Below are experts of layer 5 (counted from 0) of a mixture-of-experts language model. Rows are named router (the router's row for the expert), down (a neuron's output weights, with its number) and show model dimensions 192-255. Each number is 128 + 32 x the weight over its row's rms, rounded and kept within 0 to 255. Numbers have three digits each.
Before each expert's rows: "comes before" lists some tokens at least twice as common just after its tokens as in all text. This comes from a sample of Wikipedia text that the model never trained on. Tokens count by the router's weight.

# expert 1
comes before: "\n", "-", " The", "|", " It", " In"
router:087138119161074145095139116081149095106158117121157139135092150111065184111200181114109186122140137061158096121105101122110130148103108092131081150069133116173177104151130128154141179132099103
down0:181143134135128089107097104121154128141138108117104123122171108175084135201094090213188123113172089092108049156187172068145106184115138062166255143165158131105087110156101152126108147141197117
down1:153163147096155113188080085116178152140132172125135143082100117109120079151150120178095078145098116100118130130140103208091163157109108069153144109190102168086138145173134114137101123091104166
down2:151074096164169131078020130118098045126107078107153128106129125146163096101121074135156155142139145163184142163098055065141111156101106165126097145148153181161175094135101103183168167147132186
down3:108170107124131105117146109158111144097109147080176139092080128114159139105141149142186089084103123167113174201059173124124174102109075076115154140081108087149156116096110193128118162145146132
down4:086134108124137105179109122126138184152145129144144141162105165148163000143096127161064172109084128142093156092169128158149108159130118145112083092084139151132069104142149153096143140124146123
down5:126127114192121117178162101139180147061105132113108157094175107122103116162133167166137160064077112123141180108144166032107099165129102124103151167088143058106119137144088103141128101133082122
down6:140191105193105103084111141146134121124160119110141151141096103163104138090119150183138151152102156122104119106116119153079154233136132088126115158129188148105149114081131097167120117123151098
down7:151159113167120105103174091132119111166126156134131141120091192150045085127127113102124147151135147127133149126064142079129160087122112177126163147081125101126121100129190175146160094171113165
down8:087124177125127114121166139102081168165138121184122133163119169117083165118105121154147033129139156153165129077051164133067105118128127126147132143055122108084128137116126152146106142198161089
down9:124165100103171150153137119182139092116166131143109160088140099108129117075123144168084142127146122070120165121115138159150142160110148115116109175116154084136174081136099122105076177082207152
down10:071093157120171129083121155147132149137113110149125085148137135145090107151177140162099115118106162167149112130094139107113164125099184148113146148145126048124128052151116038096135138188146115
down11:155147157154134143099162189148118085143097150153162109173173156080096160143153144091132116148159108137107109136155136102108219105132144151084147088112115141114123120128129137102129169115114113
down12:081189142056100130105138131129130098149167096090127145203077097108132125163160165114119120085107137093172146190148185109107067080164185122152118143199079158105120117169078090138167162119143114
down13:083086143133089116148097141152063111126121113132133129171107149099137139097153072118156108153160155094202111120128159127183112143134125138110094123098148140131145115135106123138114083102091132
down14:113173109097097130086137134105124121161136150178128047131109099093125024163147133140159051152098094103196073185100150073108160169130181128116102080111103100149163096140124128122099175066118152
down15:108168121128147130077095193208134121059095116101111114134054139111149144103101178102189096138163171191165148077122140086161068151092204146164059087153149140121088160163147098156075064128106108
down16:114101189200092083168180069174084079147128120088110094195112150122158146150074138119118134108160132128112111163075108141132147159147170163111122122113166124181180107066097151103170141106171094
down17:202105067173147154072091081101145133134119132063151164147158101085152135145173140118164163133117102145162096122130034068122109150099125123128089085130102155127101092106097088083095083090123128
down18:151150118163107085125098078152103064097206076097140200141094170155137114190140124130119124179050150086113118117135155157144153113126154111132105106089200159145129171166168166172155117138054074
down19:122107119157130148126124086153111122108132161122107165041119144171151166129170160198139092118122116142162076130121127128134181150108091155133131130127114133129185084183117139082151113129186136
down20:121119106083119144123068205158116136153118102120150152152060184118074180149141141165180103133094098153111113137125148182192160031147190128086137132179086156129136129086119106120175152108141145
down21:093055064132159050100157100137142142123156165141113155127131110106100091105153171145120094131187110156058101134152128126088218099169088142125102089115056135142167155101136110158101087130127180
down22:098106140090106156152160106146105082137107119079096182185102156117193169120123100190077150118157157126184100098123118141131038148084094169159103196086087153161114110111112125119158154165062167
down23:134153147133167117127115170152182083179168169136176072132111103134103134150140124122178120082152140127196104078146063088102100064172183161130080101142164112114102153145145113109106154157130103
down24:194183145165090102195058138119136108169114164151051176142096131139133231108147126141116146076098135134151054100120147146132167142085124123110112132169164127202147186119084156129107128121140164
down25:132151091091132161128167118074182130123145113117101152172162146179117182095093103117163117068119153211100111155096103165091074130152147102130096086069157086191177085124086093158155091127070132
down26:159112164135105127189126140126111162147146106142167110129157159097149175135173049126180141124083118135132128153135130151096153115119144126142151166100105122140109144112122104135086160101072153
down27:106137032110109109118165111132106114172116149162169146110184131148095046158125157171149187200174130142187179103105103154134099082139062131102074085067122212135133098189149124132070105139155136
down28:114162160123178126184134122121181161102075121104136149118128140082142089142180135145142115100120116159167100109108213146138160079117132118151149155136170158137081109095155112102169073130079144
down29:096082145136183101187114133145128119119129095124178132112122136159160068134081126101131100116172083151148145174133117092096186150099092092125105149061167079140159160140162153110161063140102140
down30:083084180083107130097067139081138145109112178083141125147119124134066060181129153105103106146093117136103146127115155111110115116133083112112135103177085146068174132134212111135173120088150113
down31:155169177072107156151119214105142138120129138155127166126112177147179168101183149157138126145134064162130139143106170097102093164138132092134144115101151108116131148108125075129071088203136182

# expert 3
comes before: " the", " to", " of", " a", " in", " by"
router:130085194081094140070146097126108124158136145116138142203076136167120124151123128148117122092116130161085147035128099104111164110086181218081147074143110177187113173115121133176140145080095151
down0:082162081126124140139139110152151116133144135106182100067161111157114204136164184108158109140125114112164167109151166114179151109168092039136073145123127139128107152125179131133110112125148090
down1:127099117085110116114141093069127152051138142134160135151136160127154124083154109110084156087106098140135156127132150136094106102102098099150151134113151131065107159114108111108122136168079108
down2:100140109156116186193090140192092181132133134182128129177130125128090076107157133119186167120162133070122091143101108073134110086118087155113148150121155163141159090153168095156158151116123169
down3:092126161135094090143143121139125157126122127087150111149121129109138091138085131128133104132112168152136110139137145108112136137105156126142059183146099129052110082106173095177075090168117048
down4:085149170110061142139111178193153127116161156126125091137166130074100103096181088110116160175140120074146138090143069115164135118141123155116128181111198108161172110041127083131159136115128137
down5:120178095151176080107092138081127184055037143095106155079200102177110155128128129114146162112139176166089107121089132146193108181124137124179172115124112125107124094139113088116098173126136164
down6:172110123177126106070126134097118133104079162121103122140130134138114182148124201105178116109159160123081148091216205138123183172114092113125102160149109163103102102142170139124135170103117132
down7:111137115135116120167185194083198103092119139119123071185095175152133163082156085132117140131151085118154147113151111154137093099153102150171123072167162133103084166162160119120092151151110152
down8:117153108088121135173122159161181184093104162118143136076110168115135129172074164125122170155116167120127126142163174137120114141135163144072074129162124162109088128115115121144180115121129133
down9:151131174093100098076088158160102088162126109114100179134169127113119180135111095113087154100182130142164108100096139145126137156153166138159146083069137067136104100181155121107090133197134117
down10:175141103125122132165129164063176160148169194123148121128113122185164185122151153174183141074125115091145174150139111167160112123094143170111104121134143147134107081136168055167045157106100135
down11:123159220097151099097181140175134129099144131123110174096135175130090168121103082122133125181139129136155132135130192157106151111126147162097164148114099097124055094091152107138065086121170133
down12:120151124101123078144087051069141096114100150124124158135108087098089101195209193118114097134129112177133127160148117082159132136074116156119123144144164103132113100151113135111211092134088105
down13:181121095114097109081120148093138157148164139107120119139120104115143057140150151157117082152139154145169114116141090111058133144166095163103104126110125116123172139127122141106161133104176140
down14:134183097130097084132214168152133111162136159124160084120139213116126117084141092056094137122101158123112143110155092138072094136076118118146070167155134145118155116117109165110166188137181134
down15:154086123184134067071168158147190197089125085136143097109138148083190059170106069149101091097116104069137157154144116198083141170187131113167165130144144111116047183123142129154086138121107125
down16:142136108098178160139127165069119142147103136147156139078076121087130126116144127083034091153120164119135092132151178099140106064107201132130093105131157118169111121107164121093103129094176150
down17:125082084126106178097156165029164101116141116106123144127109125106117123129112165145122156146140116108154178091119103133122086153133114148093135142092132125062070105115056119081121156096127202
down18:155121096189207149157111109168129114132138165106130165133117121125107238126145182149056156113179090180087157126123178202101145171110100094135144143113124194119128087118173127170141146102173046
down19:119148093112125083145160135145182165132139134150186152174123106120069066145113153070110111133136107184175097102109184180104141118142156158123131103125127115114122138066126163134101057148156076
down20:111090124070154111082097133112150176099139138166095119114118121179190191161177122131155117103161137134084168117124203184135154063147189152100072118085079112118063143099149091150071089126133118
down21:140124107123176135142165136139158126200095099117118164114117151101121080090158125147088157166101112028170156136119087111086129160218089149131148116134196158136131114152138107112108117139170154
down22:148179115088124243157110096158131132145146135113141170188085164101156142145119134128120100134121108102163109180112130126109085110155129207092167195119134149192144092158162101150117152131134114
down23:107183116148104143123167107160161152085163110104105162136086125097093136151110151160161157105055159132083140112113158103156109115154188176134144125102113157105125124116033119159123146182112095
down24:118076147173128098077121135140150103153098098133138118131137195129122066189065086143112111149106128156133093143092111089094137173147144115151140071178164175139161147133095151132098126154130070
down25:102126152089059128130122077113146122136105164152135116159148172105133135127132116158137069166141139170186083119091111100199110148104111146123128160118181119110168104103129104136088131166119120
down26:105212142066122135117150171072138147085153093158091169115121161177100091118128080124116139136213169124178119158165154181138092119184116064123131131074170050107146141116177117084098143122139179
down27:172146057156092161063157105071147093093145043145120084086135110161104112144121112182130109144129145145139092100112146142067109160122131082101119111141161126043134068132067141137129146104145088
down28:134125149031116123149162090155120137113119120130091117176135132094098168140178160106076155138143060132066121133203117093108102148143136118111162162152180141145154122179074095079171130128192149
down29:067124105184089050115184161075103193159122081150166102125103086119124213124067118108164117102129099093099126189081158091162124136100115100115103146129141109083170110159147105138122111100169150
down30:096139040081175148120088118098135145094072150121092119131087082175113076158139186136127058108114130160152138109102120184153173090176104122133138153127143100113148092123141213108171119094192075
down31:124154107081132133090141177100137100188122111127110072104121100107101166134095148140128126165172147135121142132142092053172094168102134058144134143087179187118118114121101130144146191137165137

# expert 4
comes before: " |", ";", " Kingdom", " York", " ship", " first"
router:154141097157081135123125167084155076121153103106146093124117221175180175179204127109124151079135100173099128131110109140076164069160145141072158141102145131110181200119116188119112125144187128
down0:144123141119131133135169127151139118064080098147102093161146167113121140088124164126114087135120123114183158137124120087161120092191118135117130123095125128127080073132131126105108094166130116
down1:126126136140106125134144154161119130131130138078088124193150090105141178136060144127123114139117142113139145100144082145183074155125143122102148098117095118103147150160090139072103165135109035
down2:183076141090152164167065097088151135096105133101144175156141105115099105188174124127165134120102125172134133134130129148158116142160132088168144119146127157151092143059135126135138137103073125
down3:117127088150082119032180167131085138171161125173150118107122137146059028162107156049116150094169162146127107090138125145102163107133116092129116131167135184130137111147138166190148152123142104
down4:103124104076133110153081162155126110148145117136187135088132214104133135133082173103148073183147103087199162061113120120082149102126078112179103116099115113162139124168106109149104121143166085
down5:039131112154153099149133173110134130111118117116108172115137100156114117126150116193129147063118118125123117186094061176156165148106165094103218094137126115087119100079148115152117097150095135
down6:147128119088120093153102160147102163157094147098113107037101127131097129068095136173074182140111130131094108094191163158110091098116104121158093141188072143161131067175128126043196139136120159
down7:161191085154143157105135098169130100099106140041107134095151104128115100156124106169157197166141088130165145164143109126126093111182127072084123171125121165124122099154117186173120122108179115
down8:084118166095173166139185139213116165158136147062123154179167126152133137158160077144098120092162108130130147080162137112095119130115124146154138091119167124109092131168088165104109147110143066
down9:147137110118141147127147119120034113112077057101126095157152156130104148079078120194126158128131130140127105091135149087145116144171172140116167203100152162119136096122079096135080107097195126
down10:158077157132080102124142142168139120156086129140152138145148188088126127134129071165169136093170094056181132170117099135053135124169106113092147100147111155086097081081114085183149147141059125
down11:126145112126178151159181120108173134181194164065088115129098124148149159169147155104051135126144138129079158136098138125180093172169127131115088153169116109118148160101107141154095109153162122
down12:057092097165127063189142110069117219062116055150169183083107142088140118187095144144135067140159153095107122124101189126104114118078136131126120162190108150155147132138106093085041149155107101
down13:127103115188164093141105189197076139127076142134158139152097132131124071142161115169135126115143080137143139106109147165124143124146160168167197146113135141087135119194107107167169074079128169
down14:167151085147104130094134109070098104149103133078077099114168092101166136106132155093141165092133093166184085108140185122168171161127082129126147132170172073170114109138141156079141127073176150
down15:142115096106089170163184144170081126179168140149098115140127135130123119171091122105128162071147141133073168121142142147181069131135120125108121111104158126151101077194076117121101102125098149
down16:104113135113133044098151102131109092130155135118137139157075129108095127117158134103142175154125138161125125105135120164115175138167079124122142118102090063101069112137175095109118091162171106
down17:147136152027107121092180096095141126110134108089110147127101075130091153104102108175156196106061120124114144206151117103166139084129087119141102182127158113146135119138140112096060149136104094
down18:148092103065056093161146139182151186080130082113066138118112133152150138122159129150120092089084112132085087125102136121105144149119089126083155118103155093046165165130165118093120094175089197
down19:115163185086207162145172119084082131094138138052104162129168081099128101114135100153159160116139146093071132119136101127195095152174142080140107133090139156187181118201149148150162116098157149
down20:164119185146151119096099118172086184115068181132135099146126147130147187187124096148123171197193107134104160045135110114140091109134103168095151104064073140089104118153114094152147166106158192
down21:223104116123121161161111091127168103162165085148113104143141100106065090123184163085114123098114130126113181157068106063177147121151102119162184111113165088152117149088127195045137106161136070
down22:146147165101148161121156142115149154094125071161063142059141144082117156130080079064072087151089102133155160096089108127131149094124120089117125142138067114068120157104077166043096238077143121
down23:180167037117193114167081111157161156118106078115071132095152091188144144123108121121141130145088117102130087124129126159139113114097089079095091103117116168081076102086156122173138153202126145
down24:125162146146119170182109152063086172123034093162196131089141149140110112092131168132151148131137160126170083133095182089124131110153110125104156136174159076111133073040163074094168160136115150
down25:120082129160101138134150106147099170131104111131124159131094119143103117162174028147155185173153146123120164097126127130110137138110115177157150113194087116074124180090194112140185140176159153
down26:174138048120090106118120156135129132117124113135162145102141137121127162101167073126152129160181137169228101112138113121161118103117141124154152102123166075165106173120149141136162138182114189
down27:186077056132135174093119071116098121153141100099057106162117131110116130128173047082159116109141206136103118149108123074118092185121110089126170130153137155074160123134058126162075114120167120
down28:173110182090091112122110174154184073129131116135125107143097155119137070125160098141122142140199107097102127103118105124153135113098150086167152171125163149120094172064153109143133113113117072
down29:103149099173115198100071109151108141129107102147150126161069161062181154143162169123117121101116153090094132162118138173136102116116103170107167153147110161123116125125172169127088110094080188
down30:173101145110077181085158102111146127172112101123152137164121143148102134129172135148147103067079120125158147127180154122116139109107081142133187072164150151107106164121090154131149116094124116
down31:158105163151164141140071115076153139120114078141098168103106119132141131138135128147103134153174121115156133103076078117120153106133088175136126165045142163115158132153111107206107142109105104